{
  "init_std_router": 0.013,
  "norm": "rmsnorm",
  "beta1": 0.93
}
Below are experts of layer 11 (counted from 0) of a mixture-of-experts language model. Rows are named router (the router's row for the expert), gate (a neuron's input weights, with its number), up (a neuron's input weights, with its number), down (a neuron's output weights, with its number) and show model dimensions 392-447. Each number is 200 + 30 x the weight over its row's rms, rounded and kept within 0 to 999.
Before each expert's rows: a language model's description of what the expert responds to; "comes after" lists some tokens at least twice as common just before its tokens as in all text. This comes from a sample of Wikipedia text that the model never trained on. Tokens count by the router's weight.

# expert 45
Statistic and date digits. Digits in climate tables, census breakdowns and dated list entries, such as 80.6 temperatures, ages 30 to 64, and the 0 in 2008.
comes after: "2", "0", " ", "9", "1", "–"
router,209,194,153,207,243,168,159,198,158,214,197,190,195,222,184,205,188,236,177,221,183,177,197,218,222,225,192,192,235,159,188,208,237,146,279,176,216,233,205,196,214,256,174,205,219,226,189,184,220,197,178,154,226,160,208,183
gate0,188,177,217,167,217,221,163,182,192,183,157,218,227,223,249,160,163,242,219,188,199,173,203,235,178,169,234,245,205,232,224,87,233,184,221,166,205,192,251,203,191,169,232,208,187,233,273,232,168,171,192,173,231,181,189,192
up0,190,174,179,256,191,196,205,208,180,221,190,182,252,193,221,240,221,176,195,274,230,198,193,128,180,197,211,153,172,231,213,223,228,178,223,242,172,152,181,193,246,153,243,186,239,223,182,245,186,202,226,200,229,196,191,216
down0,212,184,218,187,196,257,218,200,206,205,220,193,226,178,259,193,224,195,219,250,284,259,154,213,262,180,184,268,226,204,211,172,164,265,223,230,148,198,199,209,177,241,196,192,197,211,207,253,194,150,140,166,285,186,206,213

# expert 60
Month names in dates. Month names and following spaces in dates, such as July 19, October 2010, 5 December 1975, often after in or on.
comes after: " ", " in", " on", " In", "On", " On"
router,177,241,222,243,191,191,204,170,189,136,211,251,251,166,219,228,223,148,196,189,203,229,172,204,146,126,172,180,233,174,208,247,218,174,155,148,202,197,207,214,196,176,175,213,182,194,168,274,265,183,270,230,200,221,178,180
gate0,180,190,212,197,188,187,157,240,151,203,177,206,196,180,178,180,179,124,209,149,207,187,200,261,210,186,117,122,199,162,227,223,195,174,209,235,190,208,201,184,186,177,226,200,214,243,207,227,230,205,221,168,250,231,236,233
up0,171,203,216,161,258,216,228,211,220,203,253,181,168,168,229,233,267,161,254,175,193,223,177,207,225,224,242,179,215,252,179,181,229,163,222,213,156,197,181,187,215,233,227,187,242,205,172,206,220,191,215,148,180,160,176,186
down0,220,169,230,148,173,159,201,162,280,172,212,230,204,230,215,219,185,184,194,223,209,219,163,193,209,221,167,174,194,203,210,206,211,221,199,191,196,255,161,185,157,159,219,129,170,184,216,188,191,191,264,191,197,226,180,199

# expert 40
Line ends and markup. Line breaks ending infobox fields or table rows, plus wiki heading equals signs and table divider rows such as ==, |---|.
comes after: ")", " |", ".", " =", "==", " =="
router,193,149,164,212,268,169,158,251,166,197,176,154,217,174,249,222,217,207,238,242,129,198,202,251,224,188,202,243,196,256,168,176,201,180,184,197,209,186,215,195,179,175,199,165,172,222,234,232,197,172,162,197,219,220,183,159
gate0,199,207,202,171,226,220,191,200,158,204,244,228,184,213,198,241,178,144,212,207,192,221,178,186,173,216,215,225,200,182,195,175,186,222,231,199,161,226,190,209,260,230,176,249,165,208,222,209,158,206,179,218,164,175,223,218
up0,248,150,205,196,180,246,231,193,234,228,252,224,191,177,219,196,167,206,162,160,205,190,234,215,186,216,253,259,300,174,210,191,197,207,189,245,239,181,175,191,205,188,214,243,185,184,227,192,208,231,144,171,219,215,190,231
down0,211,146,147,169,194,163,180,198,184,178,207,156,204,191,227,204,203,185,240,164,185,187,170,210,197,184,179,233,253,146,148,122,182,245,200,200,193,193,191,179,208,180,228,209,195,184,176,291,198,211,181,191,249,220,228,205

# expert 29
Capital initials in tables. Single capital letters starting names or codes, especially in tables and lists, such as C-ult, Model H, W result, L shooting hand.
comes after: "0", " |", "%", "3", "4", "5"
router,183,216,213,205,196,140,259,245,193,241,252,180,194,239,191,225,185,151,169,147,199,250,215,205,203,235,239,196,164,196,192,194,200,216,202,169,163,180,221,215,228,251,197,235,212,196,165,239,214,233,167,167,162,214,218,200
gate0,196,232,220,230,211,209,200,223,215,212,213,179,211,170,205,189,199,193,97,192,190,233,236,219,217,222,237,189,233,246,194,220,228,190,143,203,183,235,158,213,175,198,228,237,221,216,232,218,186,162,204,216,280,193,194,207
up0,230,219,181,186,189,160,230,204,221,162,155,194,205,294,208,242,206,217,252,233,195,206,181,177,179,178,169,202,189,226,173,211,191,197,205,216,235,205,198,202,211,175,191,185,188,202,253,189,180,171,183,216,217,199,227,220
down0,174,170,193,191,253,181,201,177,168,173,209,241,238,196,191,233,193,190,170,215,266,190,230,230,238,179,187,183,196,253,186,224,175,204,197,227,245,261,161,207,217,228,157,181,175,203,229,198,238,177,197,222,141,191,227,198

# expert 25
List and table separators. Pipes, dashes and commas that start or split infobox lists and tables, plus direction words such as United, North, Western.
comes after: "\n", ")", " University", "\"", " States", "Personal"
router,183,177,227,198,170,208,188,175,195,191,221,238,203,193,201,205,183,238,179,197,183,195,184,204,173,199,232,186,193,194,244,218,220,193,205,234,151,171,169,207,201,190,168,203,206,174,175,165,216,220,170,191,203,254,142,176
gate0,199,186,230,180,244,238,147,177,217,191,246,185,177,232,255,256,160,226,189,208,195,210,212,251,203,221,187,196,170,213,178,168,197,218,171,191,176,232,193,239,209,247,190,222,225,235,183,193,181,146,232,189,195,279,185,231
up0,227,212,254,166,175,246,131,183,194,176,149,184,192,192,211,226,248,160,213,195,248,177,212,198,134,190,228,193,202,207,226,227,207,158,192,247,170,234,189,213,231,219,189,193,197,187,192,151,199,239,170,190,221,234,146,239
down0,182,218,193,188,224,193,169,211,164,171,221,175,213,217,200,174,212,178,165,200,170,190,261,206,215,148,227,167,225,165,181,206,225,195,245,171,207,210,191,225,230,157,130,130,221,221,239,245,230,176,195,237,173,197,160,186

# expert 11
Numeric punctuation, units. Digits, decimal points, dashes, slashes, colons and unit symbols inside numbers, coordinates, ISBNs, formulas and tables, e.g. g/mol, 45.8, °′″.
comes after: " |", "0", "3", "7", "5", "4"
router,223,164,176,174,191,180,188,203,257,242,202,184,207,173,152,249,203,209,216,284,207,126,212,139,237,193,225,239,251,230,190,147,199,212,215,179,202,205,224,229,195,182,211,219,257,233,216,200,204,205,170,197,208,195,170,170
gate0,221,156,149,204,196,213,227,225,160,243,236,218,193,154,210,166,215,225,191,212,177,168,250,225,181,251,167,231,223,158,205,179,265,202,229,277,292,230,210,218,174,173,192,209,210,178,216,201,200,210,189,201,189,220,241,225
up0,184,220,181,164,144,150,128,237,204,195,181,233,199,133,201,199,170,201,162,201,196,173,178,233,206,253,235,220,191,170,208,196,213,215,196,214,173,155,206,191,185,228,221,226,176,244,194,223,247,197,232,215,166,223,176,227
down0,208,214,216,262,166,258,150,183,200,246,182,229,192,264,199,181,181,180,182,213,242,177,235,232,174,163,175,272,201,207,228,167,199,211,205,191,217,223,174,196,220,176,160,197,191,215,189,182,220,180,215,217,210,226,190,203

# expert 46
Determiners and table pipes. The word the/The and possessive determiners opening noun phrases, and pipes starting table cells, often before country names.
comes after: "\n", ".", " of", "'", " in", " is"
router,206,137,244,161,168,253,176,207,234,214,213,171,183,138,200,237,176,177,216,189,247,189,206,186,146,213,173,209,230,169,240,188,179,162,192,207,197,243,168,177,191,162,229,243,144,146,234,174,196,210,153,237,237,152,165,233
gate0,167,211,210,252,212,195,217,188,179,195,156,188,136,201,149,236,198,280,156,196,224,187,271,154,183,279,203,248,244,146,163,171,200,245,224,212,203,238,152,186,200,184,214,213,162,202,255,262,173,195,207,163,206,190,181,215
up0,206,188,158,207,200,202,205,173,224,215,222,199,207,198,165,194,206,208,237,271,126,208,183,198,211,180,172,169,236,166,178,192,201,211,150,181,226,182,192,218,142,217,252,150,125,218,235,152,219,193,201,190,233,222,201,227
down0,172,231,174,235,231,188,240,176,135,183,241,143,224,174,204,170,131,214,246,168,198,201,183,190,228,211,167,193,218,225,239,218,194,207,240,173,187,133,185,223,211,215,203,198,222,231,219,195,190,238,176,205,195,172,245,202

# expert 9
Modifiers before nouns. Articles and adjectives opening a noun phrase, especially colours, nationalities and ordinals, such as the, first, black, new, German, original.
comes after: " the", " a", " of", " in", "'", " on"
router,210,214,285,250,202,193,210,202,218,183,226,180,168,155,174,211,212,195,245,172,170,179,186,232,170,189,208,194,178,199,201,230,190,151,160,206,197,239,208,172,169,158,199,254,146,160,179,221,151,152,224,221,188,203,247,231
gate0,204,202,165,174,233,214,176,181,266,139,211,186,218,188,212,205,205,215,198,214,189,192,203,208,170,200,194,192,199,211,172,146,222,181,250,185,173,234,149,226,182,215,190,229,156,231,209,193,254,200,139,194,187,192,236,225
up0,262,164,241,189,182,154,247,226,236,251,218,223,189,210,235,192,230,192,281,222,195,186,179,180,208,217,145,185,194,228,142,139,171,233,176,210,193,236,232,193,182,256,166,158,271,207,162,144,166,225,209,218,168,216,217,199
down0,236,199,239,234,211,249,218,152,190,226,232,220,155,194,212,216,228,228,188,190,154,203,190,185,141,235,181,140,210,221,183,158,186,190,204,233,244,229,184,178,234,237,174,146,235,208,198,171,228,219,178,182,213,166,137,212

# expert 34
Line breaks and nations. Line breaks after section labels in medal lists and election tables, plus country and political words such as Kingdom, Austria, Conservative.
comes after: " |", "\n", " the", " United", ")", "=="
router,248,197,231,225,234,208,186,191,162,193,246,178,173,231,220,253,267,242,225,172,253,192,230,181,191,228,280,153,222,193,169,172,181,231,244,219,154,180,177,207,160,157,211,162,229,214,250,176,235,204,171,141,170,216,253,253
gate0,248,197,184,214,176,222,209,251,206,213,205,146,190,204,197,216,215,221,215,198,202,215,258,233,154,201,171,173,192,210,195,220,252,261,224,161,171,224,188,201,181,166,223,264,149,186,248,207,258,199,238,186,147,140,191,235
up0,139,263,198,149,193,222,200,163,152,180,179,193,201,165,168,189,233,138,171,185,244,236,195,222,175,252,140,255,173,229,210,208,192,200,211,213,230,208,234,194,200,224,197,212,227,194,153,211,207,193,166,224,243,204,214,160
down0,196,159,200,226,192,189,245,198,203,221,185,166,200,168,204,254,203,224,192,185,193,202,176,213,176,185,91,235,258,245,222,250,220,186,191,206,200,191,185,163,220,260,160,162,162,180,179,207,229,205,182,234,166,166,208,180

# expert 42
Infobox list dashes. Line-initial list dashes and pieces in infobox fields and geographic coordinates, such as dash before Coordinates, digits in 39°24′, UTC.
comes after: "\n", "-", " (", " Y", " Ch", " \""
router,167,211,234,192,159,226,190,206,189,222,207,202,195,187,201,248,234,193,212,208,184,215,168,165,207,210,159,266,185,256,218,207,170,156,224,155,212,162,171,226,218,195,226,186,245,234,162,163,215,181,197,234,177,185,179,198
gate0,207,211,186,209,185,172,148,204,172,173,176,188,177,233,196,215,192,173,182,217,299,219,181,197,205,254,225,220,174,168,193,215,234,178,197,158,195,183,180,229,186,153,246,254,255,234,199,167,230,181,233,176,215,189,272,227
up0,217,174,151,183,158,168,205,185,216,185,224,232,215,192,156,195,236,207,131,238,168,169,153,249,231,202,177,165,188,226,203,242,216,182,206,278,206,244,187,193,188,227,271,212,248,187,221,177,197,172,187,165,203,209,194,252
down0,247,220,189,214,210,248,219,184,186,133,160,179,174,232,179,177,205,221,201,161,232,152,209,207,290,162,170,176,228,275,224,167,218,175,165,203,177,185,179,167,154,179,223,213,186,159,189,259,190,196,182,225,179,151,173,191

# expert 59
Determiners and quantifiers. Articles and quantifier words after prepositions, such as the, a, no, same, any, this, as in over the past, no more.
comes after: " to", " of", " in", " for", " at", " the"
router,260,249,212,173,207,195,208,220,257,212,194,211,187,220,196,199,237,189,135,159,222,218,193,198,185,212,258,254,243,178,173,214,203,151,169,202,189,197,233,200,212,224,276,230,181,170,158,220,183,216,224,213,179,202,209,245
gate0,230,196,225,223,216,244,158,169,229,195,234,140,217,221,187,163,213,261,195,219,213,189,212,231,205,213,240,197,207,223,165,178,223,247,199,190,182,174,189,224,216,202,206,214,212,221,181,290,204,169,178,199,214,207,210,271
up0,165,232,268,160,169,153,258,131,183,229,143,148,194,229,158,178,210,162,212,248,285,238,227,216,201,219,237,192,258,226,246,190,183,185,197,203,218,202,180,202,196,207,213,201,201,207,166,240,206,156,140,252,220,180,195,196
down0,206,157,167,204,232,208,172,221,170,231,125,199,221,195,154,225,236,157,177,234,234,124,180,165,232,200,211,199,134,201,196,164,222,199,230,162,206,202,168,220,198,181,214,202,203,210,174,180,247,219,171,172,194,144,177,255

# expert 31
Digits in score tables. Single digits and spaces in medal, score and results tables, such as 8, 1, 0 between pipes, plus Pts and Apps.
comes after: " ", " |", "1", "2", "3", "4"
router,200,223,185,220,175,251,177,154,206,151,214,234,210,219,213,207,209,206,218,226,208,247,203,183,190,270,177,129,200,183,154,244,169,200,215,191,215,254,244,190,139,215,216,203,192,199,223,142,243,214,197,247,222,192,243,190
gate0,226,247,182,174,226,245,175,176,184,175,270,203,169,155,229,172,170,186,227,248,180,200,219,186,203,164,173,215,206,166,194,239,193,149,157,204,211,166,182,214,183,149,209,184,177,208,229,187,170,164,209,191,163,222,233,210
up0,212,261,249,174,202,290,169,209,203,159,214,195,197,181,190,193,193,188,198,201,187,208,236,191,180,215,214,183,197,157,190,153,212,212,255,138,201,205,179,175,172,232,283,232,205,177,180,177,236,219,204,178,181,228,212,207
down0,225,192,147,161,203,193,177,207,219,208,217,185,233,163,193,203,172,210,175,181,247,179,152,209,176,236,206,185,167,175,210,182,208,238,224,202,155,185,165,191,205,227,229,188,234,190,189,231,164,221,205,255,221,188,193,177